{
  "num_hidden_layers": 11,
  "d_expert": 128,
  "d_shared_expert": 0,
  "normalize_top_k": true,
  "balance_loss": 0.00297,
  "balance_bias": true,
  "router_cosine_scale": 14.0,
  "init_std_router": 0.0142,
  "norm_eps": 1e-06,
  "tie_word_embeddings": "early",
  "max_seq_len": 512
}
Below are experts of layer 3 (counted from 0) of a mixture-of-experts language model. Rows are named router (the router's row for the expert), down (a neuron's output weights, with its number) and show model dimensions 0-255. Each number is 128 + 24 x the weight over its row's rms, rounded and kept within 0 to 255. Numbers have three digits each.
After each expert's rows: a language model's description of what the expert responds to; "comes before" lists some tokens at least twice as common just after its tokens as in all text. This comes from a sample of Wikipedia text that the model never trained on. Tokens count by the router's weight.

# expert 7
router:176138112086101133114150122153165064086147128110113156119147169131166143118146134134197104133141116126128143140129156128109101141136128107122149122117116107131132103128109128107116142147146173100139110128191116134094117166111154142142094138130084110142090086144111123122166159105110134091065139136132125130130173133132122123155105101121115156156096087104164119152107141126170137146154149166091131159147140140104156115098137158138106085151156155124137167108122127167086108131130102099132119121112156091106131124114129141125112134158162135084148140114105149109086139122142120134148190148075118123144145125121132116146158136153145120170144124132121141094161142135154108122122116120096099109116121135131098090129161139161154168128176125175190114128177145144137171162145134
down0:127149084147129127103149145125124153144097154145117154149097093081087125125111155146102124116149104125127073110099127150102144149147111115145111171145161145128095075134085131082145106156103131167133159108121132130124123132152121168086181117127164178126139125140121116179157151148096111111154133061177143133119159078152138174123101159139134145084141121132115122117153170152138098150149096151113147132111104111132080098174128135150123123127125144096120144119146122109118130106118124165138105116125129119130153135106101163115135068167115137142130149117154124151153148075116130157147125122082098174146151174134099145116120109105107135134157116105112114117130154120143150155146168155163109140103111117136115148073139130117147107115114154168133080166102108104136126111125145
down1:121138169113073125131103124153114147120127208104163140102098136168160131159129122121157092153096135154148150124109167134125078131107133087126126058138126124117142122145129121104137125137139140109136076129145151131173130101107138153136134152120088125148118131131122133099125142137120140076082114100177116157121122117114101149129142097121122109119133113139127106126136114155108142090114136101120115142128145161122104130151070087101151151120128135142115150125115098084155107194139132158143136090131099123108074155098112146116143121155098096119135112149137119135097159113144134117113144171156090104112121105161095155171124161110139125117134136168116129117155129150125191146169129135150137110169142156101120174128159152124147174130145152155130075132126114097160128120194138
It responds to: Generic nouns after the or a heading a noun phrase, often about media, sport or places, such as film, album, season, club.
comes before: "of ", ", ", "in ", ". ", "was ", "and "

# expert 54
router:130152070118100165129162137120171105099119138095108148116129178125148123103124132127198106128137120104098130147120157138104112140120129091137161134125112113112155093102143127123165144136136163093131125115169129149117111150118137157126092159115094109151119101153096144148158170108103131102078135140156155095121148151135106135163100120119121111147103074123154110169099136121151154152155163169100141145140129129115116126105146160131101114138170117115120158100118135173071108120101102114125147123134161117097117139112095113122127137145103131102160145121098150104126131125134116110133175129072163126165131120089134121159097111139144133163132178160121137116170144142160089119153145129082105108145117142138120097122117146175136176087159146125179108125179113152136179162142141
down0:124104115142157174108129100128092127121151082089122124169165107089183171142100135172111129132136103125114134117127085134096108141134145142120141135097151149112131094151136118107091165108145155083139108137103101100122114101141099118102138169127121162107148115103128137147106102163136130112073162156097140143095120107127123134125112087104153140147146128154152117087158135146145131133136140141097137126116138125121143126084093126116128120123140104121095101178094118124142115086129165144125117113157152133101130098115159115105089113103103103123110088167142144104132166140128109121123171107113093105121099122101102129134163095148135142160139150126089117107102093157149078132096173132094191164089113132129155094112094131140115123127132101168150164113171077138150155084143096
down1:153143125128117129118049132070110121129151124123107170127153123117152123100177157059105127118089130131144121147117139126160157109126094149139126100127111117168163136113065145116135123122076118081115118101123142159156117117113083145152143145152106136109143120067102124134117102145129108125129116120101117128128154153159131140094101097143151116164144148182133129160160098160126144118114118124115140141136135119133118154110115100145118142170154123120117144121080143108109144134135172146102129149099141093157131130114118140093122156157160178128060134154129122102167152105148115134150095164167115122117115085123124185110162110103140117171187153146112115122110136109131142130088166145148145145099096145123093121140163110096109108149159114121108114120141112103167165142119129
It responds to: Common nouns heading noun phrases after the/a in descriptive prose: population, station, area, system, species, weather.
comes before: "of ", ", ", ". ", "and ", "in ", "for "

# expert 4
router:147134137137106129100159110135172098084172137111090165104145159134137091097145130128159097141105154116136166139143143122132108105107100146115122126121116089150083129136142111161146136069118173130112136078135137111124123146161120160097091142145128159152146098136127130164134149122116114088112107131102170140153161164139092121142124131121125132160084134116156129136141084138100106158125149117089104135114138104154129147108163144161119109135117146069136156070126150136128143093091141154064096120129125104113124135130133127122106113169090108062165138122103134087095149128130082100179122103081143106147130100113153166123130133134134160149150114101144128115123143125194131179121144085116149118134107125128137097169130132140133110118161137123136108107148118138151172170147154
down0:126153109172152119154134120101121152116153091163145148131064139121182130142139145147121167097136155089089162135073138170125097164144181099151072159147153186119121136126101116125145155147136093126138125100154109109118123106102129119136153182135140132135093182123115157143137125118135160101116105109122125109157111099137131119140125148123125144132154111151107123130141151138135139144169144141106100124122128118138127126101134149171149149124128189135164089101135143150121138118153139154150160160118123099152123137115115157118143126187157107072141146139131155158099050118119153144108101077130149147164160139140110140119141118091148116122154127139136175157146100175093149147141181122109101114108120158117098116145131149128109165129139153101091144143121126140096093124124147
down1:090128104093147133107114135127103117110162139102130158128153121130089104124099163136126119148131091129139130085152150149105167115137095147138149104136115082127119099137116131119139150110136150155160133136153121102116131144083141135163115120088118096145148138155064145113155113097124089109111157125084122112101115136145103123187146141057156147097126121179132159121144075087141170161155175143164148125108129132104119094119111103126147091114111130100147135133163132135125150139130116157164218198128111107128133109130097124133127120143159120118120106134138155147109102133158125155142158129060135140123096105109169142130103098143149117141129136094130104110130150153120151131173105129181131063106135133124109139125133145141142093118123096109120136099143135141143085128145097
It responds to: Prepositions following verbs, nouns or adverbs inside running sentences, as in "in order to", "access to", "through an", "between 1952".
comes before: "the ", "a ", "his ", "to ", "be ", "201"

# expert 11
router:173131086097124140098138150079133123123138170115099153105112172093162113105162118106095130100132108123136136148135168136120164070126146128140117091096090104116131093135119156179104093099152191126152151117156107125110130116090157148094087152183097122116130131149127117145129146117097129123087130157130151149136114165145099165131104158130109139143087113137162109119142117134137106125119135169157138136116143148135139106107099161145094111129121142078144127137116148118089137165159097141128124127128166112119145129115095157070153158141141089076150167123100108129131100134172103078152155146116135147158112121150106116089124144142146121176126157109150127088116142116154119113144134102075159131141134157138120137139174153155127086094112123129102092124137106139153146145158121
down0:097102146114163133164089135088141074142154138104137163109152080141118155139157158119133131119172129124134180174142140126098091129098145136117135122129109097157152119159129139103127141113176125083144124103121143155155140097120139088159094130150109115126154121179107140124147154156154109151122100155124080164156099141099094146099129105118104106107136133101123143120095150123128139107095151123132131157153143142133118118167050114107135135153115135177127120130136134147118130117165092132136127142151154160163126112155131171123153096103179097129121107119099127123138074129123161183145146125152112133127142120138110144139143158132121121159111167086095091157145154087053166137132135128139096087116135121102099144150130134156163169117148102131153103100142145119112157154127122
down1:136129143158115165107158137155119164130126113112137101122129163118131139147148096111140128142108136151119136167185141109116107141131145130144088127128098099198139148128157126087128108116138107139103163154129142082088192140128126110174098146145158126105122156128135080114120160123098124146119128134113078169157090124103143145097109146112114188162127099114141090134145138145097116127145148165116149088120094111121118132110132147109156121082085110119158110119150107121148148123135120104148060112119147123125159120130145154127154129134127152123138156092119095160154144143143117123125121143093150109140142129101134102126122113115159123153150124081197136170103131116143123082074101085125119154092150172129123147128106152076107144132122092118091150168136129097161159107145092
It responds to: Main verbs and verb-final suffixes in biographical and narrative prose, such as made, played, released, died, and suffixes like -ed, -ated.
comes before: "to ", "in ", "the ", "by ", "a ", "on "

# expert 2
router:145140135075121162128113125136145099089144195103132204111098163112116111102174154079132115120134121111073167149118145107138101073144173109134199068103145102131147097122107087114158137103151142094144101124172149123123128153105130156087141107127117159109114127141118138156136137152132148118151161119112113120108131149170120135137098101093098138161134097107142123128055133142155103179150150146109116143132133085114134111126155142154103112161143102117107178112109102137071116109086118126115143127128148101142123110111087134115158131150137092116139139130107143110102131143124137139176143101129114128102117118110144116132123122116138122203131150128125119086129117143142145121122116142131116123113119162139108121167143161122138122093081122170120094134140116136116147153126141
down0:093129107142102107184138160117103115104101119089104136135106130157175182122116155138160099174107121133129120081133130096169136121128131096131124157159143147147136084071127119172120090083135125152118101138153103137103131145105084159121160144151112092156135131117107170145139154116150137139141140136133178128116101172157144124150167118154111120110106109124136120121160129092129147154126124158133106108097116118087086106128074162122111142186137100065137138139113130108133149149099137126164122114136184124158112099088151085151145098140124141093113140166162105126123125127108147141157142124127129148130158119105120133112142125170180076114093156131154104158154147108122127138149134086117107100160104129139122125155146111136135134151107126138147134120180167140116088134106097
down1:097130131156144095147138110121109142137119097075165086119132159149150094157101119144130133127162109201151108154126145100078122144116102143163101100127129126135102189131155122100113135144150176143134137106102114100128137105089089146114127142158137137092131143137124156130134165140102173133163112131138163145122157144141150079159150152136097111122125132128131101158139113143139132150094146144194118111143113156154189164117132127101135152133111132087131104165119095166121136170115184148115097137122142094101128159102096137128132101137116150130133116133103095093118115116138171149132133144113098082146126145140144095106094097120124165108128113132143093170125143141178103106145086136131093116120132129134160128124109159098135169138134119138195157139113087134111163137149102
It responds to: Words after a pipe, dash or semicolon in lists and tables, mostly nationality adjectives like English, American, German, plus Gold, Mixed.
comes before: "| ", "|", " ", "; ", "(", ") "

# expert 40
router:150135164111095129137146107135119079113142122141106166099130166123153095115130130106155094082106143107122174113110203121113147103144136167115148158117136103150119110134134108170168113054124127138117126094156147115139126148178133147129098121159097149110112071117114119148128153103106105073096113117145143124147129187114114129146107128108088139181116126097192109145113094156105113161126174149119124122121134140170136142100153106181094115175139133096142142069125146120116170087125139144063116100137126122104143135094141140141128104126104090113117162126119143121127143123110111118152126119105121132113127124149139166147117131166138157128166127120139136110149177135181119142152123110099145103130132131131078103174140111129133124123115136120108121108165135120119153147137157
down0:136120114152144117142164123118127174133138097121125156105121112102110125126126149121117092122176160123114171133134141155101129110087093141153116114147175130157155155145120104138071120121139131134129151131101146143137147142142168101120085123127111141119138133104105119123177152170070146138115138118132142112116108137077150123122130143175120136091100107120161126114145164108108132148096156115107105169057168144124192136110131100117125156082133126184140131086192128076135112090136166147091112115119117128133126147122170118113132094152174176104136137119143161130099141113140096140122088148117092149122096126128116171124161090160104104156110139137117127143158110113095150135101133155138114125176108142133088161159100085119087154143117139133098160108123145131147131110121125
down1:154113117118125095117152122174073130121149153110158124132140119137112138119131109148134089109140136110146130114146101138104126104120120164131111122117132076132125110122087134102138144075102148105101135130171113119128136108133144110180078135149132166143114124118147082138126134150127134148090097128140157132091112173136145130144116158132146133130139135090143103182123078094118121157130110081109140103116093139104161141132164136150129127141107124079135119108139132099150079154145086153110079102123141170091119143108131124164139131109132123137069087126148168146146142141139100117148162135144097090201141150151147155160138110162109144169154086127115093127138122109129134123124079130124117155100114077130152137140071117179141144156121145115124127075143106129129087094153172
It responds to: Prepositions introducing time, place or source phrases, often sentence-initial, such as on 3 February, located at, In, after, during, according to.
comes before: "the ", "a ", "his ", "201", "200", "this "

# expert 39
router:144165125116121141118141090120142070056130112140091125128158158107157127113120147131115092115141114114082196091143194161137126124142121110132136139142118102114153124130156115175156105107110133116148176111138149112108121130127166130067124113133066136095125108103131142131150152108089140134116178131108176135111140135106107126150134103126099161177136116125198127136123168106135106136114123131090106128117132139146124165094132142179098122112146144118137124131111133114085118120098130149091137124115129139097136121080150128115148136122119064071127135120064116138112107132145137114131163102095124137149109103116116150149142127151125133135142148144140140095122127140164126192170108094104128127097125139156112084155130162145142164141129127156139100099125123107141126166168100
down0:103137140139125132105123112125106168140147142107128133145095109131127118132126126129127154126088133115180138151103125116085113169071163140117064140123124141102138118177120157102155116113094134141093046140131134152140116070149116128089070103137157132137123129135144133138115110151124133168095148107155115129141131105137115140096099130089090108136141098118142122116147110117121126108081112127121145119098132119129114125125129150120143110136123110154187150117126097132117106100140098136110126135131128087157140185103128132121130121145105115144123092105101143136149127127069131104115153096105180176163172110175115134094149184057157088144087098119121153131101116140101147130158144144118173130169143147107167126128136116078135084125137109126129094136128180148141105129115108
down1:148115101115154075105111149117162140166135129101117119111150162162133131112121146115092086104144130152082105125099176127128088128159120091117154121102132118151125162118142146116174150118106138135093138140122118135172157115038111138105112111089159104192137118154175134103123170140141149091187114146129160153116114122146138169135159154122157136111134113093077118145105132168106112111112151122136142108133085141099114144164089100155114172130128129142133120142138100151133107146105176132131125130116118117120137126122107098151111106110128114166087127100100114126153110117138110093107125110094054126120102107154140103128168136121149127165152129129123097139142121107134154107139122126166097126156092156131104175117096127119176124165116145112148137095105149115172125111127122
It responds to: Prepositions, relative pronouns and subordinators right after a noun phrase, such as in, for, who, which, while, after.
comes before: "the ", "a ", "he ", "be ", "was ", "his "

# expert 58
router:153176091073096151118142122130106111107134157102076148128102112097118109110204134118131113163139106083130124148117169120136154104123110140137139126126119118107129057126121145153152125125107184126146129097159136123119154153128138177114119119126062155137120127136130135144138146132161118107125139191097133105107135149158098106139074106123128139121142087116145104123110121144124074138121170143104114144129143117132142102119124129134089092130141155136091137101105120175101114077081092118125133118141142107128116119123067130087144142173149136117126123109081158156108084136187106146143125127086155101124127099132151096143174114087154117142159150106132121105156126144114109132113132135125114111121160187136090120166125129157132137115124129142109097089154121162134135128122126
down0:141109086084126119099147148089145144155175132120132138128107096142119115107105142111131132130151121099082153081124085181135166139120091145109131138171126139192101110143096148122110121116134116129136132099125138161112141102089112154159161087106108133101143136168094134091148132117106101117147140111167136106134159094126096145117140104106150098115108107114106187122152108119115161085154130170134099145208130157118079143143136136203113111132167109127166111114129155140125114102125121131147128118088099117136124116126070107096151140131090149121111111137098155113157139109121092131166115123109161104148126111103149117139118115158117081110117111141133173106150133154089145103105142132138116118125120098132115126098152150126139088127141136157140089132131114140181115089168146
down1:120139165164100150087113124129089157117121129148105130139185109179116129118124147142141158150090113131153134199122118134100080130121165102136173090106124158125113108150124083134142134109125119147115131140125163167138123150120174144146102135136102128120133142110140139163103136073124141103099095123107136125136127124124123080149187139132115122147142145102130153141104119142102155152089155112136080115103136121147199129174155091137160123135093157136141159079072111129117151154107120158152133121093153165160129138123164155104119112137139094104109126087092137163113144119106137129100131139137114162134128096137144138126140145086114116088157109129173115113141118139153177133143104156121141131120139126129146133161160153115148136079118122100111128172190154158118122107099097
It responds to: Pipe separators between table cells, and semicolons in lists, especially in election results and sports statistics tables with numbers.
comes before: " ", "0 ", "1", "0", "— ", "2"

# expert 3
router:195098090107125153106143106106151116089143155105098124112126160098138120103151118090088096118149113119133140140149146146100132082146142095127141106113123127097139110111114145190170132130130150115121134093115144141106116136102191146090109157141100113106132116141108117131133170109104118128091126154153158136110129159179097165158118122156125105100101122131159113116141122152098118129123117185108121152121169145133114130095100149160080120127108124098135100113111138125085169146114111159090109120104179123149133133139094158080118132130126110060145161147103109137096114134156125085130127143120138158158071090118099126127119145139101113137103161144148165120124153140158123131151174134074134116131125155116099105130155125158113096089116146131133111111167085155142146144163138
down0:114156127085114125129131104128120111095130154126108154149133117138170084151168138097118128166133094141099108155083142121112132104121154132151146144164102140119166105112135103127140122162103122102180091089142143107137115140112141166187144131123115101099110097125114075063106186121148101143142135124122106165134119132101095144112087109179109073082115178137115109136093124095141136109116151094135163114138128142142129161108143122154114120126148136113135102116134151159128108095094107083112141117120145089132114158114090126116154136101105110116122106178103115142140167107112107119131115109135173136115109107115110163146204124139141088125129123116110139161134127121113144136122100160123133099123099142114103097141129127107183136153116111132104134101081159092167144080149095
down1:147133142120117144117119138153131140146144119151148185137165119115137164073169109086113146111125109162111127150141142136127162117115137116103149135123121145149136157123141110150169111151123113114115133095110109113131132091117096158131176100168107129127125103155135120114129147101144116177115115135138109111145116147155144116138117186126159103108152128112140113085171181140091136150117062130154107105109180119125101120134100120131128158144097164159167146148125144133159172075151127117145077095124153095179136106143118150103162143104118090177138115150103130085104114118127132126129158124126084116162102093124111160118116137174130138153083142125164155113113110110174141138119161127137128139146093096138125181101090119150156080122127130116097121129121131140102180080156135
It responds to: Auxiliary and main verbs after a subject, especially was, had, has, not, also, can, e.g. "has not been", "may not be".
comes before: "a ", "to ", "the ", "be ", "been ", "not "

# expert 13
router:161177105085132155136104113092142060097134130118067111132119165132160082124145149117143106109154129108148163142118149155143145060122138122154178134117125124131104103128115107126158115138133153131134146124154116130124139174126149126124100152162078123121114107135117129144159179110110159095110097142124138131152163121110109152133109101126169125137124108090139127162113141106133158154147141130086122142130149110148114120154122151159143101132189154099106154122160113162098102093115135135132143136123125121122115074137069117118158142147147100078127184161092124117121121120131133138174169108098150142156148101081141103169108122132131126141129165134108174102170109139164129141160118129130143114109122165125083069112159136128103113105130154096146117139169137117130158121100116
down0:066135161135148139164136098143097133144138124083135141164169130105121164113186130139116108128138132110134102139177173124132142149147088158119093152126101124146153119166096121133092151135121154123126106131098120108091129118065119127121154138145072120152110155137127114151074135112091147158149098126146111131098136106119119097131091114153116142155111098109086120139137127107115188124185126147125127129143110123151105149125121135165116092104140078119097106138117151139088103125129122119127129170115143096140148128138113146142148108171113107096107157123143103145139110153114101121118179151070135100166146170092120123159121099100141139137143151116149161130145146147111145128107099153174106092075089118103102117105109120116165149117113117136146155130124166132173137142072122
down1:120136114160141105134125130105140131088145130098151061094111163145104106113125119189118121102148087130083127146165124116132099105136122134150151121106127119134124135122125120120110113088115099176092144156129146124129180174149144131154063141142093130106152138136131148154095092138155146151137087135104096139120145138091136103105124088132095143143132140083138153124117155175148112167150102119091124133142107129107115137132143113165145168167097119081110123121126134150144149148119103114157133146165169120138072155120098092124123135143114146065160182097141107110127129136098110179113105150101152118152096105156121113120127138145075116135125165117196156134110136120124122118090093123119111143149135133162147139124161151126173155134129113102191132119124127109137098107144139
It responds to: Capitalized nouns in names of offices, institutions, ranks and awards, often before of, such as University, President, Minister, General, Cross.
comes before: "of ", ", ", "(", "in ", ". ", "and "

# expert 60
router:129152123128106138114130086116154104130142127125084157110097127118141145105155127092123124077145101081093143137097108124119158081123149109114128131122130082084169160088122088152166099114149172070156150081172124128144132123151134127103092146130073131120150158124119134121131115091109116129139146160087127135127091150106129146089100155120122126139094119126150130150102125096168093134126122135125117161119125144129168109113134173159095120142113146075153144104159142127104154168106109147161144114119158139105146112115102157105117155164117117106162145118070150101119105134150086106175147110081123142148143139118109127132170145153192149108156136103128136085107116138157087118121104102099115123120137157143097119157146173109117095099126153123130108102142101156120161138134127
down0:119123165124128096140148100095147167116151066124103169142096126154117121143075096147141119097152136144126157126145114130117136126117116169104117108143141127143133137139127146130107139115159168130065185129117122136156131147128115110112129149128142108129146142106123127158172124090142152173141120142111131105126106115162121131133139161142130128170132130159118145176097107139124154115131114134084117158120113159169140154147110133148120238148131106105178096117139121091177134159102131138118124122100132106110147060137154144136080137113129133129173123120159122097148105111111140148156151129126139115089128108138171135114131092114118129127164109172088094148156131102142147127129100095122108145111134120106116127117073143153172143123148132124110173090107112145152151148065158
down1:142118146140149146162124125126140103115092133092093122149148163118134166140123112132098091124101121135172151109120142136149111109133136107134144150122125151125140117147148131117170088107169100152147148128134129105156148129150168135143126150130147114123139120069116101134085128163155132145134108058140121091157149131113143109152157146147077127105145163175121164118158103141124129122110090162131105094104118149071159100107138156097110158110128162091108116158125139137144121102120155111136111123098090110124130092089162136106141084112118150164095146156124108077152116081149133196126124117126117143112163107151155160131156097156139125080151144107160127100160098145101082100164107124103126100115101097116125137114145136133179116150082157105101136153144100097122165148155135
It responds to: Past participles and linking words after was/is or commas: known as, called, located, such, than, as, stating.
comes before: "by ", "to ", "as ", "in ", "on ", "for "

# expert 10
router:159167104078127138135145114137127096085164145077076152108113163106151102117131140116141103115110112105101156123091147155135118126099122101109133122114115140111127120138118093130126113137119183129145129104130140138114134173152136111123104136159081121103110090148125138149127133112097161102113097115120123110129139134114090127130066110109162135128114113122138130123093095147146160143115169168064090144152176101094114120114147145143112106142154148127143159117160088152092096085116115138148091170149129121131130093134087121115137141134149073077186170135129128094100129131135113144161160120086108136155155096098130098126109115116130122170118166149125154095125123168154125157165105138098161140112112149145099118140121166129097156080108120133173099141139154105153126137111131
down0:132098102120079120128160147117137084122151084131128095110126141153134109139104129172132159136104112102144099136102150102131147131091136140135140139151133143075133104143110147139154120150139120131093152138114115121117140139113141172099093166141104146120165138124139119178147082124148103119114073115114131141123169099127106103152113126116159135164111104170110127150127166095139127138147134101166109154139118153122148160119178070166127119097158171125155139143130130134118135132120163093105144109133099123078134142115109125126127160113162105105099157101103150082188165090096114091127094132088178131121126109157142172128132145172167092140155148111100123150106173106154130134140124076128127117155108115109177086134135093164113090123127122128151162142130154127106124136090095
down1:185132096168138149126102116155180123133131099099152119164162111097118114082180127145089159138111101100148125102121070128127122084120165159134157163106134104181123111145128098113088101103178146133127133149116131134127146130138100141146124093126120119176128101131161150118122119086150119126101129141130146161127116146099122109158131103098106179114126141147097130102149091115190135128127125084129135124114146160094148127085093126125145132164106179173162123111140150115104135136111130116092109121131132114098133116105107151142108128158125162112091085133112114101112126160151117165171120174116140173131160145103091125120151165145122094124130143136084171147155111138138129143091147091124170111131148186155111170129134126133111094107137141124106115151125151119119106147132109
It responds to: Later words in multiword proper names of places, countries and institutions, such as United States, Long Island, Corcoran Street, South African.
comes before: "of ", ", ", "States ", "States", "and ", "("

# expert 42
router:143128088084139133098127111159117115137163179094118115153128151096124121127153138140158069159109120096111147133134169133139132153092132139128166117123124174119140088123109124084140083099086142118109126122161123115166137138164146118100104143135082160158119103115133168151141144158122115134077140133147146148144112177148106139106112087096152074151129128122181133154076126137107160140089141154118121141147142149115168115104144152171118135147128102105138148101110106110101091115096105109127159142136134089114126127120126132094151149135157138089126181151092132139125163112158064137151149099133141117162134151141114104136115138118148157177152168072105146131128145157146075156142152142111154148095108120135113105166163134144114122106120131143116101099145142149138114170113131
down0:114134100104115115138131134100102140085134134127146178114131142104101137184099104103117141179169098141111118154105124115137158155101117151155139148122178162193129122116149153130125144137186096134149150133144137148193140097110112098147099118121135166127125123128130119097125091123138164143137157101089124106151141116157100126137110163138096120138097110127112128142139103109150126110142125125124120167177143132107081147091133136112112110127180105136098166129111107130147097137133090075130148129148120143112114091151076130126118101111139146068121127136160111101153141145142143098108127115153143099152120128098132132148084123126152100091152178118160103134114101110119110061094162082125123169132085113133145103116128120075123130136130095091145132117124183134158159136120118
down1:109153143134122191109155135159156155119156132119118121107109125130078146140119138099099108166126178161177118110096144178140138120112176120096073107148165147127161102108118132124087116120142144148155110132150141099132132146118173141102166108132129142174167133108148117155149115139133173127104122112112168067148111102098127128099143100123116104108112112158114144081086081127100173100155158128108124106134138089109107117161113115157138123123096145115158040142142139119159111114126165142167140157141117098124148116134139123053171118127128098147122131168115136104109113121122138163112139104115149167124127149081130106130131122134122125106086118094140106171122113164127152113113107119150112124091095101133127126094163112131138139142106127144154143119113108158146115126136139
It responds to: Final pieces of place and proper names, and ordinal suffixes: -ville, -berg, -ford, -land, York, and the th/nd/rd of 4th, 2nd, 3rd.
comes before: ", ", ". ", "\n", "'", "-", "; "

# expert 19
router:144147097067135135116112069136106078104115117137110161134164112143151079111163120120158112136135162149111143156105166129119130138139124147135102113121138104126097143113199125114140086104111130065136105088149147111133122135139131173100137142153076128139145144156103128112098147130120155141109153141158113115114130162138112133148133122131108108186104153093148125135122135172156105156135124168085121142134139129126125143069125130136149116168148131166136120114097106145087134119091106151118131112085168153094121099148105153098144130148160102125120149151057115122153103132157099119190157144100116153127139138111140126131110129165149099120138180158151171123120154096132150117130148159102130122127145167140118130175129151132111122140105163130162091147167120140146162142108100
down0:184128158136169134193095088114126095143102102125139156105100097123125157104128098149120146149163156091130134103144086117105101117154109149095115123123126124131092155134135130135127145171148132137098146153069138148126158165125102141117119129110088097143130147101114112122136122097130139112081128117136132156127125120137126096130115124116166131119137124126154126122121082106119150130120167114145154129142142140159138170124188124136145106099102139087166123110119139129104193122141032117105141131094105136152107145145099108107121143117149139103099093172122130152128084140162114123067150127077098134147136114143128171104118206090132153126115122095137143136163133163126119163118127130114136162105135128085140119146101110148145129145106104136132113122130166156124173110161118
down1:127089115099168182098102162147131123134157181104075138107137121099124118122131146120142137108139109118105117140145117136119151092145146147129155126138161122113152120138151125113096148141157136152108102169124097203095157170104136090095167125094147148143137124123096124081072129105142122146134108130127119110161142084165146135127209157081097141126113141126115131173121114130155084133159146118137144151117131169126111113116157122125112140123098194124116117120135081157150124112100130106150109136140186109099148132104104113133127093108166136122128118137135164112119146133131114171099122140148108105096100105152100118141116145084182107152139134133114151139111118176125096091129134125095135078101132114122099146122126104117127132083149121115135131160097151128124145102157079
It responds to: Quantity words and linking prepositions before a counted noun phrase, such as several, many, most, including, with, total of.
comes before: "\n", "of ", "the ", "|", "a ", "years "

# expert 52
router:119137107101131143133109143119108114102133137120110125143138158158175106142149119139141121144154108130114138166108167128109160115126125107143152133095096127078147106111106125099106149117134152122145135116204162122108118175111119113117086132144077127163105104137101158134159137112126161090103122132143128181145151129147092139142114093109124129169089096096148116154083120113122125159126157128097105137144116130104140150140139163161106086169176138095150190111147096154077110116120109097118116151149154106118102101141113100116184137133155123108104206150101133134123109155162116122118145113104129103141147090114143121145111121112172133149152144105136151106136152144126118141141108143122148116127110163127077118164191139178127168117154098128131108142142161137130168167144099
down0:159107113133111155150127104068169141150103086116103095106104103198125137133158116105168130151100134135128112115142111111129142125137150118154146171141140141138148156118110085094146158145120154092146124113146071115152115096087113101162111129142165164170086088091139098104166081090126159106122157170124114120133080093097124116138145114161130147133096147154112137148104157147087144065150148103087122115124107119130147161126107106130104144108131128121134115164131158081139149135129150123101117110105095129133111109109137171124139134128128132136168103122163142100132124117123133129123149122100125123092150168110162083141120133118092132131104116150092112150128071138146148135162108121134116135121119104184095154148148105122079134150116116087123155152148159111132113082116145
down1:121114100157131108127117095160127098093128159089135159126118146088131168100114084146163125114111161137163141087101146132128125101111151126145166113106097141141128118110138103107177155110146151143126149153150178139105105170123128109095093156147120133114111129130125142122128176103146153113136081145156129150136147170154109138140178145120118110135114101137154085152108126127132080157103105102157136123102119171127102085111147130152168109115090124127138135128143156128123122084115122119104154103107117122139184129135152139148130103093127154136089088141127099124168122114118169110129128105164120159152089118131146150090084170120130133146136126113088154120096127121088115109122114143097102113113146112119198173113103148121120135166097126115088191112076153116129074131127138
It responds to: Nouns about sports seasons, leagues, cups, awards and elections, and word endings in such names, such as season, Cup, Championship, Grand Prix.
comes before: ", ", "in ", "of ", "(", ". ", "and "

# expert 31
router:135135087092118124089120140106129140146126120121123140099124187095153106141173138120127116106160108126150130154136155139126152107120144111139129098108090110132139102152148117175125115105106178120157132105168132127103146140084121149084107124146107120114085093151130127124173175141113110109096151149176164112118146120127122171166120165119116121123090124128167146154136139135141142140073153171159174112143137096149145115117109162125132089150130112137146161123103146099079121134116097116098140129132185124117147154132107131109153167153093116094148164136096106124107141127175140062150179135104131111130086120112132125146120117158137135176140141113128142080178144123152093118147126099107159103148150177136115093129153146161111099107166099110148095134164115130137117154146113
down0:135099141125085159101142160153108147144146126118148152164132142128166113142173124120101120130149174159142119129112106142127134074078119108182111117087113116157141138092143130117175121077098161116099130103126165132122139140141153107147138151142133164153169115076125131102129087138134126137146121112105118176111142145112112128089116087141143067123129135099098140136153101156126142164084140144113105105152155082117162128083170137176124117116121184121153126145113116143163126179127122117081094113125106120153173115135155123136115104141135100178120161144085159125136142098138120102145139168086099137137122123110092106124149136120116114110095133146103168130113135121101158142105148116158151148114143175134098116144138120068145150154119126132141143124114117081111154113151162
down1:134155104110110107094130119130119141146130163126116145069129139162140157120171128176114146128078090155164109098145162123133154150113092147176104100152122081133115141109097149118102100134148119121123117131134143138101136140136120147157116124146109111123096158130153129108146127138113117141115168110153126107092077082185152125081136172097147179141122136091126098149136118152104102154139056141151149098146120127116119142180138143175152089130112166120087101123124157159119104130142095089135116107144131118115139146130144128129118131146136158161144152153151085096105168096111126152149140157131149135124110133095111107114167105145113125124148117125159131133104177106136137156149145141150119116121117141095121130065177135072083141116113117170133168154157095137117151097113124
It responds to: Verbal nouns, -ing and -ation forms and clause openers that start an action phrase, such as Construction of, making, After, when.
comes before: "the ", "of ", "to ", "a ", "in ", "and "